{"d_model": 128, "n_experts": 128, "d_expert": 32, "norm_place": "pre", "positions": "rope", "rope_fraction": 1.0, "lr": 0.00352, "beta2": 0.95, "lr_head": 0.00582, "final_lr_fraction": 0.1, "batch_tokens": [16384, 32768], "steps": 10419}
Below are experts of layer 3 (counted from 0) of a mixture-of-experts language model. Rows are named router (the router's row for the expert), down (a neuron's output weights, with its number) and show model dimensions 0-127. Each number is 128 + 24 x the weight over its row's rms, rounded and kept within 0 to 255. Numbers have three digits each.
Before each expert's rows: "raises" lists some tokens whose logits its average output raises strongly, later layers aside; "comes before" lists some tokens at least twice as common just after its tokens as in all text. This comes from a sample of Wikipedia text that the model never trained on. Tokens count by the router's weight.

# expert 119
raises: "anc", "ished", "ies"
comes before: " ", " \"", " D", " T", " M", " S"
router:146102128158123138162112153174124108153147109160105155185129203083125161115124143121140115147154128082165139157132121139131158113105149107149169116118126104107163143138153104125124159129129132126127104149140129111149100150127091091167152143108164106139155145163135111108123097129119163163122120119096156145078145099096082092122110109140137139102091163140134122126145168100140110139142
down0:109086107149123103113140100133136127114139118157181075128153112099159119141116112119152126166146147110115103119134135175151100143123104142122181135155098154098192145137107145108133123176104113137109155109118106139147102132114104098161096116110184089116124154098130132119125115129121121170129122122127150123134159088154092123153113143179166126116112083109132138120096094169093127121104
down1:149114164143119145091130140124136100161125086147144155116098129147111088146136163146138073169105109135123164091177121111101133108093131133109107111117097151113150116133129130105106113121109117105173071130097165100109133136160120160132094106120106097153159108087123126059173168123100143136106135139098132123166126149176117144135121159158110135139141136150149138158114126101124137124157
down2:096123092114126126092149123115121112130076157142114122112134103131150099101099122091152127148122157111098126118143114132124168118126100101120132126158154182156145082164149163107113146148161139163142168117147114128171117157105166099131163138111114136154160118114099120122169151082124111120124115159071126139089141137108148109163112128116105136118168141149109118150146151191123150121076
down3:135101115125136152129134135137125142119138081179146123175152152101111083103140114110153045110134142096153121128099129098147120098109117123137140150117122078096178114079178124140119152129139163134156118144104077101156107135110144117113132115093132101143120124132170106139134077092141138117125153164123131135138124130114163097106134123114114132116104156136109132086079140124150122100170
down4:117147132183140173143089114142110098162156124107157141127157115096121132089116138094131123159091132108103166118114197130126100139092108149127170166116113143086099164148125084170111121136116141127126108093122147125145105107113117114140109102072121135122097142117141137114187117113082119130125166153154147157121120118086109123136139124077115146154094153132138117128163095114124134119128
down5:133116130105107110089111153103128142136101092135114079132144119132133129123150135147154121112142095114121112121151131141082110119179133106139153134124131143107111150112114130142104165104146114094146162117099105113130163143111135133123144138103165125173119117141177143116142044106127090132101179121077131148105126129117117108113103139083110129111082156136123135109122143134137203097069
down6:099149150098148120104108119140163115116141163152093131146132134148157169135164100153114131151097160116123144077135089121131126146079176132160159155131114141105151150100119088135102103104139088149191109157155087120117116167112125145160140150100125063120069162155129148119148163138116114123128103116097151113140144126113119159126143136138128134148108088117128146107158129119111119108154
down7:122154125126138135121133106148106116113174130091093145160168133147143144139101126135103131134129181152172098116142169140139135104115088131130118166155164106118105127190138127152184153168155141062122140142137105129105104121144097129072152115123124129115105131108122102106151097128106127163090134127160117155150128139140125141144136092139103119142165149124168143111111123061148146151157
down8:092138152128121115136084143112106131144128186135158120101136145210114117151133140108126133138140112103142123153152126156118133125096134138163143131136095076108106119163113147129124134143123144099128089167122084141145144176121140135123145127141152115134116138149142147122213098172149126125126126102128123131124107137111121110147128136140084125127159164156129112136135082088150093154202
down9:130155159151142094116143134138131094130095137107116124148139132113115133126136112138105111144155117112137163121141149125158097138158105127105106097144180176120128167147150123154170130141132124110147187112167115110112124134075134095164186124140134104157122137170119112152172093122105103149073149126128145167118152118144142124108165118126081086119142123125134115097112127186150154098093
down10:114136141144121147123077129135115123090114145144054122108130182116118143122122099109103132101123158107100167100154095123096152097123138151126111135113158083137113130159114136142113138130105107117138122127103117145150149176093100099081115128146143124128129088142159110114079150125151147108112103156163101124092148157097134106141126128160086129132151146113118106127156131094192079098143
down11:116076071112116163139136111112108133111096154124090183118106151131129135198112161109128115141113125117069132138162101138137147125154111161129196160121114122149136126121152129109134133119095153143149144153113103126104177099123128139113107104164121093134130155124135131119133111100172145119127174119171121115129120139130159130156104128157056167115121131112132135098124148123168130117145
down12:165076143115120074106147116122165174088112097148104113095112085139116150147106155148129132113140125114165133092127110147123117131113119100140136118168140125179145163158123167105102085123129114138128128106109070144133116097155156135117123151121140100129120115167122164156094084102117115117140125152117135123086142123127122132125185174097146131109104099153119177133154143095128104134149
down13:159115130115160102118157108146135108127127113140114114131138171117127116106129157156145138107121146124130092155153193157097150165108163095144083134138126118064123149102156111108135137114154146165110108085117151155128143124076110113128132115141141113080136157125136118128163153131136145202134131107138106103148150161094095158100118107107099113131158125128155123095122185147142120096140
down14:116109110099151149145106134110125175139127101112130113131196129087144144114109132120111146148173171132080078132106105120152128110142163115148086162121109127126115128084154172132166088133168108200122131101142118124101121093149103143114133139149120128147138142160134163112118139120151121114174142119097146128127143101125129148141129154144136154184094103108099096147140135105159154110130

# expert 127
raises: "ed", "es", "ing"
comes before: "ed", "ing", "es", "ial", "er", "ure"
router:135148130132142120159184174121097141114140121158159159129090161095098122097131124149128117110167130079113138158146127099158121163172124110085154116075150098096119145123152117117128153111130130083137087106126138158121087146120083117172099139142128124113087151121120121115130116082119144131148135144115132124084125114143149146159092094152103095163098135160107140088122124154107157123114
down0:142086142142155103143149136114183117149100110136136147114130128135165124128174144128095149096119125124147158127095138144205077120101130099138104115134108155105173143117142121145115153105117150141102170117102122124148144154147118136152154079140131133094106126131125097114067136115142122130113113153112089176146142110171168135135064139148134133123177134113152119091142155144146119110133
down1:138122089128147128102129122145077112134114113127116131148103103117148160129119162137126177119160161114124141133129196087063147135139151108149117094128123132154130094133089139141109119151130182161105129125114096149146064127132150134127153085084128120118154122120130124131139112116163122133149090147108094186140129128139117143142174131108134144112144108119163144114106185138145182142148
down2:166147113192150125147151128163101085113086109138170146142133129150150106107117087121130156094109113157110125121096134101131149084142140127139089134103090093131107157163111118140085148089097137166088140146078141085132134107121090139111131100103121128124137104130150128158155130115114090120123111138139133126126098142129118092111140124111128121086122106091095066100138105099118151158121
down3:151096123133116143136122090129141135161144069132149113124154128190142156124087138166124113115142127152136096131088134097093156086142133153132117111117141119122145147145177123147096125132134133149144156118114116136136146114115154136133123172084158133142210122100095134155122137127099149112118112165155089156113119095120134153140109166112169091133123118146156114106083105153104180123147
down4:109152139121107171109105142095102079163133159115159111139144150134132125158164124114148170130117138166117160117166117094107115141071079106104139141151077152129124110117124128135151129155099146113120123100142090162111125110118155143103103129119121079158169170128136146153125113129124130180127121118111129135148131163129124153106147176139121075099153080138105112128107124112107144070129
down5:140148165161156139117119167147115120131126149103091135142111097099109091095086129074140129126107138100130100131138112136156107140116157064133109080137132126169111087102124099152129158159127121130139132129137133136148131118146147108122186128146098155123091123171121112143146136170097074118095103092103143127129148157091097128109153144119162173169129146126122106135157136155172143117132
down6:115091134182123133108162108152177116122133161125109149136114141130137150108110144148152130094133109174212087168132138127149131129117119113145137163140112088109145143112123126116119104103139143147104089156084128115117123108121112114113134135149118118160155137128136166103122104115119104093155096075175097150153111187124180107137156146134117132127165131127114136105156128118086151135164
down7:113094105143134094146134161112132164064127148150106136131092180133164130113171092152118106138127124150131129141125134139150116092121152119094096136130106107113130135148085135084131145120147183144074152127126118128126096197130120155174096105139116128127081164116132146170142108136172120151093139117149130118098109134131141152119101105135131127111109109140080148119140130145124117188130
down8:112146143137115116136108104097158125117128180105128130133141138163170103113129125106111121115129155155110106093122134082173174094112153083156145126157140164112136137121116096166172121134151135095092116093098144097130123114144133138113154130121151117081143142098125097150182171128110147110136119146155141192117148104139156101103159128080109129099145128129097077130129144131158117149106
down9:162110144135118124116089125150143110129150130141106088174109133131104154139150128093156114123134150120126102127127134171103168116107135123142167151159091124132115060154139134134117127096191087128119172137103129089135088143137108115141140106082132118136134108123147133114145123127116108196116145109146108113153121135183123093098158141153123141120154149178127125114178104126082133149090
down10:138145128121137146117142101122126095127118088194163142142128129140101121146095109109166155106106155149132145096165157131109166139123134150127101167142127078122115112086127159121096125101139132131091149089095114144095136155114119129110108093135109051124146141142131123143090140149120145139107129111127129148153132096153139108108108120099150125130164147106089119185117157110116159111200
down11:120111105100156131135108115177154122109091111133158126113153121135161144092135135169132145105136110103113128127123070115130101160135119140123107106122079143112147149119139083112142130113088098125121109186094089126155165126121131147098102106090127106116119140184124151128129132117106148126111173150146131108103108143148153125117088130155114160110124161126100106134142127206094122067117
down12:135148159105120119102155162138120152143131127111125134133110118147090098155109150119092104133154064132144129128126152114092091136121141188080099128079112127164160114111155153105144121092131102092111124137093099138130141106178159115080109156147125139122127078135150091109091089129097088143100123119098117127152145104112129151176122136143147123106127150117149151116093150145139100097138
down13:155125143121161154111112115097133158131113097172153134097151133135119090150077142101133169205112123129107119135134143118102106121095095138164133066148161123103096138097168121155129122093117126125133139133097091111120119088124115118125150121075138102126141109077170088139146141102124114116130131108171167144139139149150111138131159106115162122090132081111125152138151119108134131128154
down14:144142143148115126123122120118153140130184135128102152125134105137208142139153131153112085128121160166129116129122153133149118151136176092128139167154126148132147107114171171127092177107113158142112111123102118139151131155128111081113128121094155137142145143119159131161103089144117129122180139097161118124127099104121140152126114159127111150104191129126138186113129147131133067159118

# expert 126
raises: "st", "e", "m", "ss", "ld", "ck"
comes before: "st", "m", "ad", "ast", "w", "ster"
router:101167109140116106119117128165126120107119125129116182129148071116096118151115086150137133125101112101102144123173133105109151139151137061141124141120139107150157116078171103128154126138156134111154097111153118127143105155163136141128176139127170095110153099117127117157130089141140141112089141092121102198157125141138128140128097105149159096128119098167091160146135118108129124100132
down0:140118159126130145125121149155111141150129105134085172138138103171177103112119152136119096131113136128126086110098096144101132114137164137167092155121133180167138116146157123071121093129122101127078134148122122134096129113113103137123083106105139115128103119173107118086147110096122128156187160100120136117132164079122129176099121104172156122122115138124166099125137130139101124130154
down1:154096154121153121191131128174085143178125155117113141144111143123146122152171097162098126162144138097126170095135098069134157123155119127066150107117116154161108102146134098125141138129129137123087121121067115129146128125133100133115121093146173148106161168137123104139091134140132098109095128172125149134146108120109164118142118113139129140164157085143132134119112114102145136150122
down2:131096098162153135163137137115138151141146126126120140140123103125130138057122142121125117136139103152127107142107179189160113135174104150136106126122138123127163136105162145097113150104124147135150135140147130130162144138155103058147116166148110102140123159130151111147065114093103090138098191115080135121111137159121124134111152105114129127176128121095079100149099137129126128102130
down3:120114112137153099143126111144118143143118142080167126092138128111114133084154115161162124119144135141141139115135102146076129112117146134125106094093150129149104087077136146181155125145143141159114139094135095158109127112178122114116086123167170127094132128132144140133178144150174088138201090138146143126158135108131129147132113103110089107132151112130125101104174102122126146101152
down4:148122155173095142086095135081134141114136160144113160145157144090118112105127124104137126101122126171098131054120134129110146115127120115164101117141092119128134144124141144104081102146146165129129103130160145091123131108157122102094131125134089103135137122125107096075102105115112087122093149116145120083163104122130131145122147133122128091096099132105101117148115143196162172128139
down5:125127140129133159151063135109119101105108140156129152174113147155093131160168129126154078145128163125167095091135090129117126157173148142153133104128100108136175142109150110193131088146143110120108145137156085146138144134116137109146115131123126120130135116131127134147103142150146132108181126158113150127105159106091147144078119131099146103112115122079126084182128160146117131108134
down6:093108125128116102130117087130125125141141136066127113094083093088129103102143171111147142141155084132125099102139125099096104165125088096115106110099137154149139151115127131117138057085111112120129126123144133120128133130135121163157099124094151094124133138130146101114123108107097117113129176111122161115141168157107158103151126179106121109180140134115122110117135173111117085117168
down7:139132171069105130133133100179045164133121151109126123133149108133166158143092108143104119101119144129084120116137133139148125093109094077113137130116121056148164126159116132075145165140108114112133119127107123144152142131101108100112144113158157129135120164122102144077171123088137153138122101099136123115116103129155157123107124117126134164134144120142114149173113139109115141117113
down8:096122118130162139112111127129148124161148114127095107133155148160165064137171116119119107157158161126159111115131137131098140119105093094094110115089143146106099097095119093109128100165154110137157114135132126064116085150150102140186093147160125151132144137123110165075122144151139139131167156120128157116116115120109130112117127119149122147084094118162141138087147138158143137094152
down9:109100103133141155161106128109136111138129148105132115111140096109124137129141169087185106126142136136107152113120147099133079055123116105152124088108117097159143109138118133146147122131131148147137137097137103164145106144139065135122075112087094114139150166119103142109136102141120151134100112149180159128142121134133084130133094112084152097134121159131094120112181141112178133115126
down10:130162120132065090090102127095131119143134107129100101053162110120138128125164081165130127143105123126157107122121126130180147094123124148098100113121118161169120122146126114151136123143126115122143099088113136133111108120122102131131119136179065138142159124125141116130149137144146148094162077096129095148130111122119138108112120132107085087134107149145077124117096095107141083138111
down11:152147087177142100128119157129102152104152119168165146105127142083108165188112153105160175120128112090112089098152153151152127136128133123127112127139121079094091126097113123150118122119110175112150139140116144122110144130093099149113153153134112161115107104148131181125100137106121136114128125111118131110113134147150131118106117181106165168124145125168121135104148158137150193110122
down12:168101128120166097104130103142126102120107154141103112143118186139127103119137136122107156133097123103142152063123129135088147127154090130106146150105127103135109119098146120168142190088122122117118143133103096126124066132150134155130096126165136118099089123138097168177152125129118081130132107149092147099116096154127136144102112131151146140183107121129114112120183103115122121146106
down13:138104115114123141163147110142119120103142172144091169101152154107139164121165085145085159107154125106120130094131117143117130122145135106148105171105116134113127113118137161097119128143128088090140095155122153177133164141134106158131165174134125148080148181094118134155157150148093107146159133118145141126170124148134145107143161157160143144145135155146075120105160147134090121163121
down14:109191112125102094142157093126162106100120144138149141130153086064101144079145102114152159076140163128134153125112121132152082161153129070106144113149157126112114156134162161102097163127127105117127124108147100166118115156124099140129125143126106130132127113121120113180098137152112100110144170101143137093173111101127136117092118127154133094121151109104145111125133125100163120129133